config = dict(
    d_expert=176,
    routed_scale=1.0,
    balance_bias=False,
    init_std_router=0.00603,
    lr_router=0.00165,
    norm_eps=1e-05,
    init_std_o=0.0,
    init_std_up=0.0227,
    optimizer='muon',
    beta1=0.95,
    dataset='wikipedia_en',
)
Below are experts of layer 10 (counted from 0) of a mixture-of-experts language model. Rows are named router (the router's row for the expert) and show model dimensions 240-319. Each number is 500 + 25 x the weight over its row's rms, rounded and kept within 0 to 999. Numbers have three digits each.
After each expert's rows: "mostly gets" lists some tokens that are sent to it at least half of the time; "comes before" lists some tokens at least twice as common just after its tokens as in all text. This comes from a sample of Wikipedia text that the model never trained on. Tokens count by the router's weight.

# expert 0
router:450486494508493521503515491444518540500440478413479454487497448483518512485515468494518510557486502489529520481531487521520453537513470489508513478470497459466485517476465535510492514501509544509499496466498503498485523507443485519505502503
mostly gets: " during", " until", " During", " through", " before", " wrote"
comes before: " the", " a", " his", " that", " her", " their"

# expert 9
router:512485513447475509511498533479463505506490534469525490505518506505553526482471538542478451473474494493451504568472508470515513460508535527504498509486458478475498472517460495476509486530476469484499496453506497488510505492488514465478508503
mostly gets: " this", " village", " This", " what", " which", " Stadium"
comes before: " of", " is", " was", ".", " in", " were"

# expert 7
router:519477508524533510491471507508501532533490491517533507478471526497474473548538499462520473471519526529489521496514515471475493529508483495528499473486536521480510445531510454521538520528462548513504520506540476526489550476488484502539529488
mostly gets: " than", " became", " part", " located", " As", " as"
comes before: " the", " a", " by", " to", " in", " of"

# expert 5
router:469509480533505502503507494480460528521563511478529521499550526492521506583502459484453529471505495517500518463515453494511470504517504522520515491504507482503550474529496479527469529518520499515485502495446502509522487506503517510500478511
mostly gets: "″N", "°N", " (age", " Born:", " mi)", " birth:"
comes before: "-", "\n", ":", "=", " /", " by:"

# expert 23
router:466503525454515551523505510471520493517497537451518484505491525472545528473496519529493521532529470511473478525500513496485482462518523487496489498487459503491508496528464480486476496503480457530474499503525466460442502488486495469496506477
mostly gets: " film", " game", " football", " Championship", " series", " league"
comes before: " in", " of", " and", ".", " for", " to"

# expert 28
router:497550510470505554474481525515509511535515528503528533515488474487511468470494492536494515487523480481495533540471553518453459465485514472479514514512495502548507539498494478493481512486509461542499494484485496493481507486504504491457542514
mostly gets: " member", " player", " president", " coach", " son", " director"
comes before: " of", " and", " in", ".", "s,", "s."

# expert 4
router:481532461484488485507492489532512464502489546522499484521526507538492505473489538516511483501544473504455490535479484490477473456513515500473480515500511493499534572469472503455558485463492465530543518519528538480480452525500514491458515482
mostly gets: " there", " There", " USA", " China", " Carolina", " York"
comes before: " |", ",", ";", "'s", ")", " State"

# expert 18
router:471502507510487469471526498487470517508486479510511468531527516541481507472502497516484509549473512448541477507501475471546525467485482485527463469497454464523497486496500497531510514496509513459479464498520462484533470514492536466502496507
mostly gets: " \"", "/", "(", "_", "_{", " $"
comes before: "-", "\n", "The", "In", "==", "==="

# expert 6
router:482520481489506488510510454560536505514507529484511492514506515524479503439511514525518495501518497495476454465513504529522506496512500497519527485490496514469511545504509537482484466514467540524529509561558531470490506501523495505547501485
mostly gets: "s.", ").", "es.", "er.", "y.", "\"."
comes before: "\n", " The", " He", " In", " It", " She"

# expert 15
router:476471552517501516497513438459493529502518523501479482478529463492473500478528448494486468541484523539512504486484524527495483540514492524476530496487494543490511494503476523496504509504463474483493512534568467509530537509486480545487516538
mostly gets: " ==", " Total", " Date", "s==", " Votes", " Candidate"
comes before: " |", " votes", " medal", " hold", " medalist(s)", "|---|---|"

# expert 8
router:542512467516530475514511476526546487491513485505431531466469505484501489503469496502464532523515490541518506439542484527533511545511504508520541484487496511483497524515486521511489501474498554507548519469487487521479515482515516524491488526
mostly gets: " de", " of", "°N", " among", " Country:", " New"
comes before: " the", " States", "″N", " York", " 0", " his"

# expert 31
router:516506435500477480518513566475508537514446515489513527487522484533514483488500538479517557543488478507500513464510485462527484468504475481523504487493537505498507522523492527482526522508523492474517521515489488472455507473519525465550494499
mostly gets: ";", " and", "|---|---|---|---|---|", " but", ");", "|---|---|---|---|"
comes before: "\n", " ", " 0", " —", " 1", " 4"

# expert 17
router:475485519460506516512489517489537500497472503463529514497516501548524498538529526466475537459494492510463506486483524484480507453523503514494496492491500519538504554500492511537484500498510476475490496485512494510492453521479507507500435456
mostly gets: "–19", "000", " (18", " million", ",000", "–18"
comes before: " |", "′", ";", "),", ");", ":"

# expert 19
router:527479550536488461505492489499484570479514523488471532481513530505463496508517499508489511522507524524503533463467488497478483507482473508478529476518470489489472462535514465461519534490520507457503521535509470455514491536510468502512492471
mostly gets: " (0", " −", ".8", ".9", ".6", ".7"
comes before: "|", " |", "9", "8", "7", "2"